Experts of a small language model.
Size: 13 layers, width 256, vocabulary 19426, 62.9M parameters.
Training: a variant of Muon for the experts, 353M tokens, 5382 steps.
Below are experts of layer 3 (counted from 0) of a mixture-of-experts language model. Rows are named router (the router's row for the expert), gate (a neuron's input weights, with its number), up (a neuron's input weights, with its number), down (a neuron's output weights, with its number) and show model dimensions 128-159. Each number is 500 + 50 x the weight over its row's rms, rounded and kept within 0 to 999. Numbers have three digits each.
After each expert's rows: a language model's description of what the expert responds to; "comes before" lists some tokens at least twice as common just after its tokens as in all text. This comes from a sample of Wikipedia text that the model never trained on. Tokens count by the router's weight.

# expert 23
router:516523467451529465482542491545550518506503497548500530448517413495517522500504526472481601450517
gate0:581445567534516466563471430449472461535432460537428551457491423504530482461406553587446514465524
up0:535475418549566435562543489492445459568496421468461552543527412427524518479514479483485538446476
down0:469486463502492511472417531446562579509523484413434551475525493474518493539454475504422513535558
gate1:492499554546432531484424482471510499433491383417516448444477521509477575520542469466478513509494
up1:441484466417612515575548556522460510538454585540434535559460405505473497467434530545534500509490
down1:524515458624484494452403417443521544426459608468565467471494597533450512483541575462601518555533
gate2:556491571497411479467505546481532521452475477573446485487593510535511498656524441488523545500502
up2:439483418465592489521482443499518438566525548448517509464399507462522543396474592509467475511474
down2:463529550498610482563530486387547431553517503506495499490505539394562532488504440456407517471474
gate3:527448474536533452498508448452559427531544511511503541462553458515500475477559453523554516455438
up3:545460480557556517516503471482569404445473557501506535444603505496504521492554490472586470494476
down3:458385515508474555477458610419541475453473485539525468428531489453512490530478493559474405412508
gate4:398512550497458461472576512499576440570532520451610517575512494472483474437456479428519426402486
up4:595416397498500509508412532483440466457518497589404520418482521576530518617589504544515576613531
down4:475395522496486425338555466452504516511429542572605516494525552586457478484501487533518413599563
gate5:570523418571487518470484491527428571397469458509577540483542364448545549463526529473487559475426
up5:559516457566453463438500474548467550438462424530545520429544382481524517543539520531472543515505
down5:460537492526497508448561583500426532479498517541442401449456572537479498492493552481452486439450
gate6:454540491476595507557520550556495530474404555469547451511469525407512500466447473477412503449441
up6:524482508543414522480449485433500493534594483544475470505531468592488475550546478555587565523565
down6:498506510498532506460479534471457484471466519540544490535499500560556439436465656493471528518473
gate7:527484571485561477468510497540548515431464454501496456526445517496576528445499433573462490521510
up7:468521503501426486531523461503452488497508491518451500501521523600528467464491537572541495491502
down7:477575556447449508468553450492621512463453510480391529617622514506474486472487563447504533513473
gate8:603475453541504468485547582542415415503565478464547489533523460422452462452606511537507453514491
up8:513464435510495528468400414474523576504523485531440494487491495527476438543485484526342377484561
down8:441527450464506507555466540453524538496503534505522464544516396516423418528481514445498499462533
What it handles: Nouns or pronouns ending a phrase after the, this or his, often in sports text, such as winner, another, per game, them.
comes before: " of", ",", ".", ".\n\n", " in", " and"

# expert 3
router:492432433485508428478555495530561559541524508529531517439421471465496442400478584531564537471530
gate0:607559540576472472491534522535489508532463467496468560519503496466538412517531520511595516557490
up0:482450511578538503470434446522513547509422443480438492526493486404466526458512465384509549491459
down0:441481498549513507465513411437463385412565442508495497542486445481350474444502501482503420436553
gate1:478459532434480407408468514463482488452445482460549559481496493525475450521558553559420598449546
up1:472498615449459412415462460486506526401482462461541510471531537509457417516539532539349507497519
down1:402474510532508494565474475518544526511410430512523494435501434490531474507470420529487509519410
gate2:537506539434510447516477419503473505569401430586465606546489461591508388491533479483495546547552
up2:536508492521539555428526474579406514510445448482508628511490434449516489504516476521550525572470
down2:496557437512494579434468477423468457500572461458511559496511491521480453501436510543516475534466
gate3:548486517449512529480502559518542536457512426441451503488396512502526427447541580517501469406442
up3:505553513597485587475525470506537458558568459459500531528478544544533488452489420463405462578514
down3:539409583411552533488575426460545443500408398616570489621583537484464617495540524390462540521545
gate4:457537483575505512443458579544395444456481424465501478468446571525416476461570495466470419512396
up4:514425474483491480542468401500605545484550647504522533563512430525497516539445511486519565532607
down4:496535515560440503540427516466442572512448577541425458467555541555442371473465546522475423485510
gate5:472550467465510492542519540526440478523507540448600483550468687504386466509447367403447470414532
up5:447440502529483386552573462565499536498473431482494482493497537582557464458523391443477457563530
down5:524565479584560496491494540431495487487490476536488482516521424326494481480446442481497459496409
gate6:480479523537511487503412508519507437574510491412565437568492484520455467620482516440467479471569
up6:499562491499535555570574487464544444477523607480601507446530506524523538414516466614532499476562
down6:527516559504411486515582447477473494533472463529529479588499458489459558478466530442454549557541
gate7:506557538481449477445471475594498540559515479499539538537555556420360519503461570531538442583516
up7:493556499422461514511480494562441572472486495509500572461546417439313524494490586495528472571561
down7:459455503467412573628562467459492418460495538534535446540442563475533409496518423553450504475456
gate8:494512467568569569507494593484417525484472526569528477517483512469491496476575546560534486458456
up8:489505512467481491488498415480605474436510479479415499509392505495517555466378480494432534466541
down8:445471508443608514538486530486393518489531416461485531501509422445464484491478489392398544494503
What it handles: Word-final pieces of foreign and personal names, often Asian or Finnish, such as -ing, -ang, -ota, -ia, -inen, in lists and tables.
comes before: " |", ",", " (", "\n", "\"", ";"

# expert 4
router:429448461532538437486538438491487532501584621534532470457430479429458543375502469431576544426564
gate0:520536569486489491539501636464577487497464440574545551540528450598568557468532518503533391541537
up0:540504494423475471499513574475513451538526497580532527547490443554494530569580469526491464506478
down0:526554462477502371485551497499479605485602451582500582589484542493508543604413483612477550433379
gate1:502444529511497506550438416421628494512503480404626549413471475608497563452528536490551514446381
up1:438538491579564489463425444486612527505472450413516476425423541520550459528527509418421560510472
down1:530521431523573532504416437414525456494457479579491507374492458426485501534437430493509410474559
gate2:402530466468508520574536563468501465539495543508524494528462545492571614450492459459450451588538
up2:490539629479520545488549589527517569433487470588530527432540576547492642483478544537538500531519
down2:500461444480496428416505490566536603505426453486446481433421490478441572390525384595533508440511
gate3:519465447498465539471479526475466487543587418492579440482542494565594596503532541451553562397466
up3:503477396476481552437476471465427473458615559504517534493513481544543615589549563439598529458526
down3:454446496559480506494540426473475473594464462473513522621455525560552393573378499543458567547404
gate4:567545543479485583545477396512355511475493478457514543470467519516579493533490552471481448486582
up4:506493432407490563562481505508425482468506408466483478473419489533602490513486493448503486439548
down4:452523478494471461505521505525535492479473506615501558485553537476438468479388511553473506510511
gate5:557566464413467568487517558491535392424504587488446485580577556503527479450519550483514405458504
up5:502535459568486597431553451572567507441399471539533535428392480535502611471482532475574563523568
down5:541477456538523503430551438540527514487488506486502533515533527465460483481491452520491438445564
gate6:555438479539562477485396480493465514438470467481471541429467592463505537532540457497484564499447
up6:459511472473493458472577481474526434624557465532471533566502524419543519423437491489434564467487
down6:353468470488416359544558482481482417567543412516507617451468476499547537449491487488539563480510
gate7:479548495463578528607501511489464504523485477428620478504522433522472515559503487470484477454526
up7:483530546511585513597459521547414503498522501469576454507513493523425525512454544475523516415596
down7:500450498498551536466473549465555486506502444468489482460503575529428581522489519496469504535452
gate8:471461473604567573521560511437486573526461491530553497501477555550462476539455592455508542537584
up8:404497592585560432533490475411505446539511521467542500425513475452484471478566571475407451550467
down8:533486522524507572533436573512508532558573368584486586389558477490535499475517509533604575430521
What it handles: Mid-row pipe separators in wiki tables, after a cell holding a name, number or date, as in results, election and listing tables.
comes before: " ", " —", " +", " −", " .", " %"

# expert 2
router:528480471465483437536475564478400467497501521444512432395473569433449508449510597524471545523487
gate0:553529546538511510518498456450540486509493429492474464495397525443539439474513558437502556483507
up0:540508490581447483532541533538509542474560530477447509448443528577522547511546520521465534480521
down0:491400471393492598532531432466523491520460579488489563477482518486490589621560420576510429548445
gate1:490481438458492446489453488451503487495528537480436413538599482459562605494424531456393521511454
up1:509517427507435461523523461474533447432608569500492410541556459402524587485487519456428540518485
down1:549543425490440516446573547522635666417569510406509445543544509531441450407533397403434468483547
gate2:547455570440525476531568428414485416497439588534505484473471563495475478526574491494553470435492
up2:539504521637488527515385577535469584528502511542486596474459441465482531435488439537474566593536
down2:454541560461531581532561477446523433492549530434599451473416622560441519508543545566475557566484
gate3:511538668509564440512584435470474567498518573481538493480415618451463435415429664519574469473492
up3:539472449594497422536511496542548529474530490522597558503609528515526539443438562447509457464516
down3:496473549449523453462520429539474440521442449528497485462420455481441455532493387438444474445518
gate4:450351436494495478493442393530589495553461535405464479505655547504467471453571463509464563444479
up4:628448476473483529471552477461471467403527404567449414580504520534485497501592498394523512520526
down4:533575497418432544447516530494424463406563468530523536584486517458568500468482476508536496458533
gate5:485485555523441449571594524466511497486567546549474472421413480666476352484521512502517420452568
up5:541429542506551393656524588589506439469607426507478475462409458567456487520465493483524510487536
down5:477461524513448509530510511570424533514456441454575482431474558535468466510494446486476553497471
gate6:499552462478502458492477505530557525483473539482526561372575572554495502566527434469437459530421
up6:443481520531542526566518551447503533477584437525503478559430547490558445507469473492536567477576
down6:569494520564488475569528505550460514470474513547580556521534471546491519555423458487567487532479
gate7:482393494474529477517427537462495408482521479520482499528549441438485627480479417546537483550484
up7:563542473531447459474566500543430596473446516474476474475447582646446521575490509490444485528481
down7:412549486497500407583553497505478503525596515502461515621534501507475563475426472487511612443415
gate8:482447474537499475496554589507458497451488509466554534471361586505513500456453499510438494608451
up8:349512525507473411422423506524510509489465502416469530539509499478433485559422487501384560486542
down8:428461537496519546499525495493442557481428459567460525460439573482419461511580491571486443590537
What it handles: Commas almost everywhere, including after closing brackets or quotes and inside numbers, such as France, and 1,225 and Minot, North Dakota.
comes before: " and", " which", " but", " the", " he", "000"

# expert 7
router:481475496428534418440479480423487524514519506509467461491438512503552531494524466539486472438531
gate0:494468476483538533576447440400478499483521445475481573477509564468514507474568452473485491538449
up0:525505675475497438483561463520520481455489519441457529497533527499523440437460441465450576455495
down0:523476520381466514535450484547503506490624459483493457579514540489476582478489477541438556493442
gate1:501451386428578525467521473512505471442531556581442476584535512563506510482474587519481510489520
up1:511549526435461601457431455476513492506580546474470494490587555415544419473550459583541497550513
down1:528523533409516582555482520454450498542490484520432439532517521475597533481497478444429536473581
gate2:488530510523471525508461441586511559474457493428471402440542505444364558477541468463420545559518
up2:544579414328395539459432469517442516505450497443436403473544493485420532434519395492493546553431
down2:577491458480438454472410477474512517449458468428487478447604434501486578405512500562597540508512
gate3:565586502499544517496401514437484599554511515456505584435512481564451494463530453523550530473528
up3:483444542488448421519593505488495394423523494485513475617447535508586542457499514485463502525452
down3:495538476413499567543462474461585593592513508515476494553473419528509480473504475477572507394548
gate4:488559462467480583509495459465411454521514504510475535489534523479479507549540515474518501565582
up4:555595480456538513483446473522465481427550470535509535526459494479504532540549535500494551505521
down4:472497529513498434436436460514502545399522493464476483446495511586495504486559492522466509510450
gate5:418475536528538500472502469492378534428521595511511506453532527535385505633480567498479492497562
up5:590495467451480516518485521527672470465578390478500494476504462427488494467419362492533419541434
down5:498594509480549510481452618420563524453496517548449509556512488498403424499461518452521433523541
gate6:443504590545529429529431466521486410508558513518445497508550529508473560546519489454435453526450
up6:494483574508537397500481523550447384497603546503404498534546528517542556623492526530440503519478
down6:440594485605418559539460515449510463439531428535524532501545528436615439506475426500535544443495
gate7:430536518479464538498411525539524442522468538487592529421502483466480504583507452499475499448578
up7:498478581565482497457581510489566394557470541455473466499494486522443488500532509504500451487542
down7:522396520542511412549526467567541567513425500491482405551490497528520461381472494505525555480497
gate8:534550510503536498531477519449504587456490473495564527535426639504467532429506478483568514517504
up8:485469498582487497559503505457481527492528527499624551592405587571454536460497483440535510432487
down8:483448590531536573509499505512503488521513570520479424438545362532509532468452548488445472562497
What it handles: Multi-digit number pieces such as 000, 100, 325, 39, inside coordinates, populations, times, elevations and table figures, often after a comma or period.
comes before: " |", ".", "0", "%", " |\n", "8"

# expert 10
router:462514401477521538483478452437442502546583508464494505476437492494509520526492467579569580521528
gate0:482465514550503498494465427494490494448392420557553427458452536490480545482449456559517494535578
up0:526497448511550456418474493478477510465351432480528552457543541480455466498554468546483549533531
down0:602529483504506485558396533493490555526524557568609493560567519472466529484526455502428507526488
gate1:412565544457596466556519501495495560559541497542445551465525439470496439483478345474536430580490
up1:465455445430520471506511512424442456466538632523478413483441500488457526466556460506458531425437
down1:444505481516542521533522453478474510544545577463428501469476495468481432433515449592470451496454
gate2:483497561520485587466654478555458498464523498517548524474456514557570502476496491578486501465429
up2:521650517531500546500503493497471576497538448495533568518568536538522557520472421488507539582486
down2:586509494532537605477555546553495549531481563526444483535569512524490417532510429523487451513525
gate3:529533479478544571528452538513528556492476472494522553529521506566515555418468466418517473411512
up3:477474525419472569559468453507588519452396435417578477522589622536572443512483441577510476518441
down3:479436579542593656461499412487533535451476469505526505418420539533502498494496551443476495542477
gate4:520558520498469429564556491513507542430439438493545477461542525546558454572519511493461513427470
up4:555523510496529532480502565472421565503519596591512489506520516493520568477464547572545459522534
down4:525449455407508485571463492440454573523498456514544464484554447465480526388381466560525508474628
gate5:503538574475457492506531594538462485450527591524589585596472456500559459548463433456499461539514
up5:602548412453512482389501490475514471540531515544455453514513560538565495502487458509461500573434
down5:521467522560548585494468518553545474507526528593517533484453496552477517460533457491465522387509
gate6:509480482416538425426510450473449465535496511462489464458464515479516566535527531510493471462483
up6:509498461524584463405500512599486491457436512398536456489567539476517479574511553507564521547563
down6:540419472532501457476540526495522442492481413513478464486518543491456542526470463513456452487564
gate7:485525502537518425590434572548467529457488616456508505520535565445515513543437444608547596536574
up7:478507490454608537569458508436527523490560553500432460455531504492517523484481518502530507488503
down7:503478463528548454355528474467481482474625503430441522541501487524529548507486572464393543663509
gate8:515473605367412557511560326549509528582530546512499556478494511559541532501466516590456474519494
up8:497470449612599443504478612511481497434421476515493461461503543411480444447511416425506520479571
down8:489452565484634538512502452469463635427496552511456508478527435449472598506496457479486533501543
What it handles: Single digits, mostly the last digit of a year after 201, 199 (2013, 1981), or digits ending counts and scores in tables.
comes before: " |", "–", ",", ".", ")\n", ")"

# expert 1
router:506469464494482485477603566379526590518505544546522494461546489488499527433467522560499544442521
gate0:423572372528489448494548475413475471549501562479491497526447516499473480561478430585543476521494
up0:463501508559540430454480427582508574414460485401460480451542488429525417414551643596518461524529
down0:523526440472410448456497477542574525448488493507553576515575530496470469384552512427473560565581
gate1:539570496513550514489525559507447515446449529542531505466447477513546538491434528460525578413561
up1:508553496487522554445522639557559546459459473565517507485503511500550521537358530448532523473520
down1:551507492640516430564434475464412452536443464475577435496627493492409529489537539494448460486538
gate2:609565494495462469474487442472584577494500474416524471558582476617588576405535448514410469429482
up2:519612492394493478590487510463499591502483533386476423615578556486538575529546541450428426489519
down2:435463511668511531548427505582409558442464496472467532560575488530416538505552557481474455481546
gate3:467508452410475429460591394520480538437504486475461454480468415517509496523508500606510387493466
up3:464540477492447551469479582415462460498528581447509497562505534496433533512482532621477542444507
down3:654488526538565483496538475487407426485544543539522546671452434449577559483556511550537535612458
gate4:489507448492517507575530513541556342460538504479463553475525450415457553554450529435468573586588
up4:478518402480451522488514452559465473501464531481446487508506389397557508528493540585548480522552
down4:460517557591545486565511516463550500491494491537618551576464490557455450415575472422522502443458
gate5:535416536533511464463461610496464496447494492550402505487491545342443570549520490474401442463630
up5:530403473507540512558391595502469546513500498510604560569548522503464538517471506446580508526535
down5:548564468474567496470570501493472488608419586457547554479461521481564502524511580473550444468513
gate6:609589535563451443507448515464546523434504544503592499569492466487576578463412453541529508485490
up6:452465443428495541475601409569497509609462436552384523422471538511485490527536531474495434526491
down6:476510443520465482572496514474502585602527486518537531506437569467503499496516438521491541490436
gate7:430526476523471484439529504532533446485552436547522478465432480500525488456487499453412555539489
up7:439526536433554544645514576444506455473524559504463541524546492433378484584485506539503443534462
down7:511557512521489534412536513541589597454507532508544505501541510457521516476463584468549503464515
gate8:514489557452563589563516449455587514507512442465575543511496518533485460505538503513460563407509
up8:475564518566602574518472493599453425486542541408511446452468438606454515543547518489570493521450
down8:549440492464438428533488496554538525469491569525445506477395573523481475521496533581492549583611
What it handles: En dashes between numbers in scores, date ranges and results (6–1, 25–27), plus slashes, ampersands and odd name fragments like Mac, Mc.
comes before: "0", "1", "2", "201", "200", "3"

# expert 30
router:512507488419543462561517500508550516529617504554522515552468435537544489467525515522507529454411
gate0:553552434471566464501447506546552580540444544479488556476383529487411602462550471420511501446423
up0:514521504506462500580470496520448480535554497537567454548570536439583423554561499553509527566549
down0:445369530481539405518536481546559602548471574469483489521467476605495570587506507500498613501432
gate1:495490401452451487563477455503478504509442446485511505446444586368536462557482621435426473429570
up1:527449595473586467521558534594404497474480455450495483513468424446471513512558409561482540552577
down1:461565414537474533522483448457564467555414481571485470438490540486479499450420464416527533503455
gate2:594525481460497466630541451491500540460591557497421409462513493548496455471524506436539447537505
up2:514505515470510485621507436473496570427549549483407430520462492541401473438533528472519466578544
down2:479455489535471587463450516473461499475511409567457489607486533552399516437563566511515464519481
gate3:488528470564521483518478448544493545413577498519568561444546547503350619500523486564519544401548
up3:497556487463494531500517549491456458513474535389462531504571527429507401437573465519421508505412
down3:490541573435478516445550512480461442504506479481410500491456462485577421494512487585508515489467
gate4:398430487526550445567585450450568524527541538560464466603453522587458410471475529562490536524379
up4:395452407569526550592441419490487515539475522553472492591482583464503421402520499581586491486459
down4:477530461440507571443451456526537518552514521549465527443492526467500378520462459519591545559515
gate5:381495503579594506501522504563543441565519481472505580481545443451557511598541571488507509533384
up5:415541582538506557559519515566449454507547545475516551517503466466545543560437570495515456540500
down5:505498431507519450474522469446522495576479515489530502576486434428564552550426473493511497477540
gate6:490494459506537478370473531453609487460531486478490621451529534527525518517489476571533511519456
up6:452537527428500551601444506583452546451549547561472425543453495404520499496439412500498435497536
down6:473501488530503437540500500500483514587517514560478527419483488422586480542420516612537559517467
gate7:617564555493418475485514477586562493539449513508567507552535615548536484505490467574546574548506
up7:511442388604524489443480442425368512433541441499442501466462470478423562540565463410491475488516
down7:625470504487384519540511523479497478547520445488571474552539570447511536515607492567595461420514
gate8:397380511567506449570499470476387526485424585553513425524465497561560461516436543550439508563416
up8:613541517488554521469521554465587477595514461476530543472517481515473505410585557514567442453614
down8:525504522456530411549510479419507574541485407468546539492464445517535483450540518544430553487482
What it handles: Past-tense verbs and -ed/-ing endings in narrative prose, like persuaded, established, moved, appointed, announced, delayed.
comes before: " to", " the", " by", " in", " a", " that"

# expert 28
router:515520510536583521582452531494488568496508567453486597529452428465575543496546521491569538477572
gate0:396501528519504490458521528553481538503597531422533480510539404497510555450426493557602538512500
up0:424542548535487465474465464526480512503586461371443496545542370493463583428486490540601543445589
down0:603450479516451420538509483418536490455425440560526549466457555525563517501514528439522467512442
gate1:494449437459529435538467560634427478535442507507519542473499463474493481427406504442445530534437
up1:455418605555444583512452461421533548486491503422385523471410466566472505501462481475590486503532
down1:408600496534504517529442455583461456401533532516515553383539472554535585444554530463515514488541
gate2:503468583492451453518527449425567548486525522438483385446481473520478442444545538582410456518445
up2:418494540438523459516504523504577484475535484503431464492505443487420444485616455475498513481474
down2:516518462568462556550447498502550519556484474501533534528533378461535479524489430497528432484484
gate3:454490524416476572489483490500529434426515430424482479481450569495505546476456428560511530439509
up3:568499546477450452504461508446516450484475424460433560557452525524618511536447504452511529466558
down3:545520551574487414539520486473400447509445517446478502499497582496497422535521488516496438483567
gate4:416517397564550513535521500519475562516550513555566516563455578490567507589551526468495563484380
up4:436541451591579523512533523552421510518536491523535528583537485517561507538499512446542586544438
down4:539484601495474503437554460474505450493435488475445486489470440494439557496492471488586417575564
gate5:544488439555480478535419531588479512535424528484520519423456562493538443483603476510435453482456
up5:469497458440504436515523535425510435570531519483489486566439536517531571527430496581535532488534
down5:526401467560509493482491494526493535527391506477532519478563487515448443484439470553422516503471
gate6:533556518451456516472583459523439504568527496461540434561499500597635520365501534439470455490439
up6:516522514491491495531547496497479482495560558483561431491518515539554554510453509495471492485513
down6:466471481487460475521520571532549489354419500448527493468508438501470413559484591607475494523423
gate7:574529509518453521466513422546542420409518442532471583512472453487540529448533508504484518529545
up7:473467507513505515490546520476511492539548466572431453399500410548506525454403498469436402500535
down7:491470461442510492568468630407556461539489536530454460524510554543473462475540493570564552589515
gate8:423449517542511488466424551458402490595417486496457516524478399566485505476501502534466514495502
up8:469547447611492462477521490477478444571476495454494542494515472483521534457466494507512521462587
down8:516554412441519535535510437437529474516621419533550508497592479472519443563463551407490524463518
What it handles: Plural suffixes and plural nouns (-s, -ers, -ings, -ations, people, members, teams), often after two, other or several.
comes before: ",", " of", " and", ".", " in", " were"

# expert 14
router:554523410518524485508540498554485560528531586496510577542481598537585559503392525531532498420439
gate0:501480474536426536466526484506563456508546567505569459531474505444569419496540471485573509501501
up0:499385460498485554493499477430637500540576508490489468566415473479547475417580540475511496478533
down0:545439486477585487405540543548495532580542557505486513412472576441494508470502567562484471488437
gate1:469526450585567498440532474483593509553518454515531423485518474470494494500470447524600431491451
up1:494549571318486479530522507461467500469565470501429569515458487462446524570516475516472474489587
down1:406437426675543397485465483481539541453541495604465480569506512500389532478495465556572463514450
gate2:528479552489558550502483420541457495450500460480528462498495531456535524423577429496496511457485
up2:573512430492508522515487498515479421546519423584474517403524526487533522553414471638535570463567
down2:520535417542498443492533452533488458419470455481341532450523578502487517475488417472467530474501
gate3:569497415459546532493520416514460588543549478534480464506634507503491545451480550502597608534472
up3:490478588498528451450477512483583497486458463447500503483422517501545543605522454552413433497493
down3:552433448444429392579507534534540567522451454469486501524592451481474550448474525467473572458461
gate4:465530525583570433474537481534512599402501585469545437496476559434535464402485540559448464533552
up4:542446552370531430558529494509499441519471495581511542487484410574413454428501525462512487552424
down4:549533508530497511553574459587538507468527462536512474454459511467498448444569602474420461529479
gate5:513510464562450541524468499437513391498550491538526498470507466485489509490575483463505549566531
up5:527524429515541617520475515501562506530450549442512511494405498442527525458358518533451450508461
down5:529530522398519500579509524517494502477455537542496463426457455442569476495511532506450491408445
gate6:475557577472344500498554535479509462492480498463548415466493535459451461508496482447506481544408
up6:501494600496387498430560503568481405431509512489463390521488492375451465494553503479470443502444
down6:564523555574464614536530574562580540514466460552468518530472486510560583491432524487495479567550
gate7:563414430537464602489371568502557443513492500521535523507463477490442514526475521486505538489434
up7:512523485540524503461627464487526592510398428442543518490500562491493482494487458496504511415457
down7:459415467505458426563552442418575509527483503499493525441483543567433534517514588498447475508418
gate8:435512486511529450484573598550485534520541520572433510442568516549527455553483542542492530552444
up8:536555510555491444495580635474421493585523471491399510465538504550472429553478511547457534490457
down8:419527486458501557527541577448404454470506492580495545470429500433515548561465551451529400492465
What it handles: Bare space tokens opening wiki table cells or following labels, usually before a number or year, as in | 10 October or ISBN 978.
comes before: "1", "201", "2", "200", " |", "3"

# expert 21
router:465447516529513422555534448414524610468543520564565485431402416463475541409474540503493512538491
gate0:496514505546533414457359494449514536541543450480441523478443583475503429485458428521501512421542
up0:573490491402441542528598513509489493471476541553547475488552465472509608523437517478500460532486
down0:448481416608517431540520465583473452495489547518531567469433561538546532485490530560486471475505
gate1:471427517555505457510569449482521601555512558477449437506440526458595449475537453573466449512532
up1:499432491493568497498346562513481511512504509475528564536503453465557516479420495422580538539426
down1:427480519475458420458579562502544495511567456497487568479494424517538512482502472373573476530552
gate2:409555522500583603594443512474470508566444513592537426529506524598548453470448529407486442482596
up2:554513527464482522477524510428402538503451504487589568461563439552532396434467532448587540514538
down2:506495480470443598478481455496534561530475486452490535472516559547500437486488387519571538553525
gate3:530518551527535489605510452529434518364567525504541484434501444542558488539534558463493421570395
up3:489472464438576517475465545517553475614439549476472491496595507532412538480463431472528563442489
down3:547565508419407496443500511511533546513598559480373470428556558582451579458389544564527511526452
gate4:481450503523455476497571516479524579396443555504614567438494476516521517517485368544441547461521
up4:523510564513545568480439502481460373583541372441461570613489557542522430506441641479533492494488
down4:534495474526499433404569568483513487395527480455463604499514465525451534387557432511507465527544
gate5:529416624453499462544470573489476478560484432481583510495435527448427491483477444572501443442534
up5:524486502451498473553475499496422518523401480417487529440488488488496494525469466572559421450546
down5:483539415474484565489463489482543559557529524514481502508518491536618490504378435469502489512517
gate6:398497479603533581494486526526597428427419555401483485471475561578434591488549530457517473456535
up6:426502500515474519426452559499628575522475506491514518415450506506453554543543579479531450501474
down6:570496512517464470569522547564550497524540564489492497499468483566524602472518483500578543610489
gate7:505449527520578515542496502465479469438508477448467517459551480510456465498404467469504469515448
up7:412546472592481474424505489475533411561563430470566488630501605559505539497482523558498469470590
down7:425458554523563464553509413339547494494552504502516567569480508534485498471496468460487444572564
gate8:428572454494478454433472531467469536541539541529599444437479460478568545555471476506520498448463
up8:473488459440565473582525485555470505426534448553436543547530522437401402519591522501458518477536
down8:500606559468509499459492499532500591512499466485553470453425519557580493445504479563554502479470
What it handles: Infobox field colons (Edition:, ISBN:, Position:) and words introducing examples or names: as, including, called, like, than.
comes before: " ", " a", " \"", " well", "00", ":"

# expert 13
router:473443487419581421539506507501519524550567574546492492483450439520518516393496484516518490515515
gate0:471534568587503481449491366453557487633505507484522551552437580599441454566563449542485542559523
up0:456526551538550428390492429494506513666597500475535466456511519591497472512517466607476596510563
down0:660467485448513489457502529506453426518541510511545512437503521491499447571444559459492609456471
gate1:490514451510530378539564558485436483611549463577418405531531444535544503427552604446513455477475
up1:516500518495537542527463453485378515470404511490533510488396470476461450492602501511449496473545
down1:499592476598515508465473561555555444507458521410535524496526578479550448498518599483410507421425
gate2:562541516524422500547500487564533617434457496535556535512550573447473465477387564465569499457390
up2:514496524443451523462491525507519569431500525378448507467543498512475478408400572498539486458427
down2:495500533513526458605513432558431457567520484502581413550487527438532511538443474461492555512492
gate3:458455524410521491494531543486511529447456517535537485430552451493458456561443574491442474543501
up3:528522413574473488553500432523561496556575469465472507600410584449567523454559464516580503498543
down3:479500493408507493552470456440537522522489553463533509409526573486474532492451519550449565405465
gate4:478379528448514443463545501454564521477500572449567489542559415444511450438459374513535438516481
up4:553415419483567478525591490549613413602596462482444496557532371566372425452505476563480531443523
down4:507456530517480539497599469548503483533497457464494375506449508434437478556438505409461437502432
gate5:514472530578548443426418527558444500485348496534504435413489473491497507519583460465482481496500
up5:563492529442511513470592443462550446505509492458404518529519497435470411439440524556483446593520
down5:494608474496446558410501512546402601470560519463464584501490436495605449462516522385539523528450
gate6:474467436443516506446498441488413540452431542531461433427517502519562570438503540454477513502578
up6:501463493397496482469500492519530546445436544521522450524473493562546544441506537479537578520485
down6:491545414580553542420539520610505462507509472470517527444473496481487519468471493549567513473418
gate7:521486519485504522493505544476447539492563564479480420438503470504487410454512510521472528522555
up7:466530517533583427638491504425509503551461518512455565527478575481450471580548450552501542539568
down7:448591480527503541479492416475443500465533548512593538525466599471438491441537437540433576503518
gate8:540488531437406396449629429511495468469489488523423568488458429470556557565498469559460564512526
up8:531557500329426392382543410530456421470517463434468536539511519487589468480541519501477465496550
down8:506567428597607574527444469467486545505536450541497485532526525561506453467460503517527495568556
What it handles: Country, state and city names after in, of or a comma, such as Texas, India, New Mexico, Florida; occasionally random word pieces.
comes before: ",", ".", " and", "'s", "\n", ".\n\n"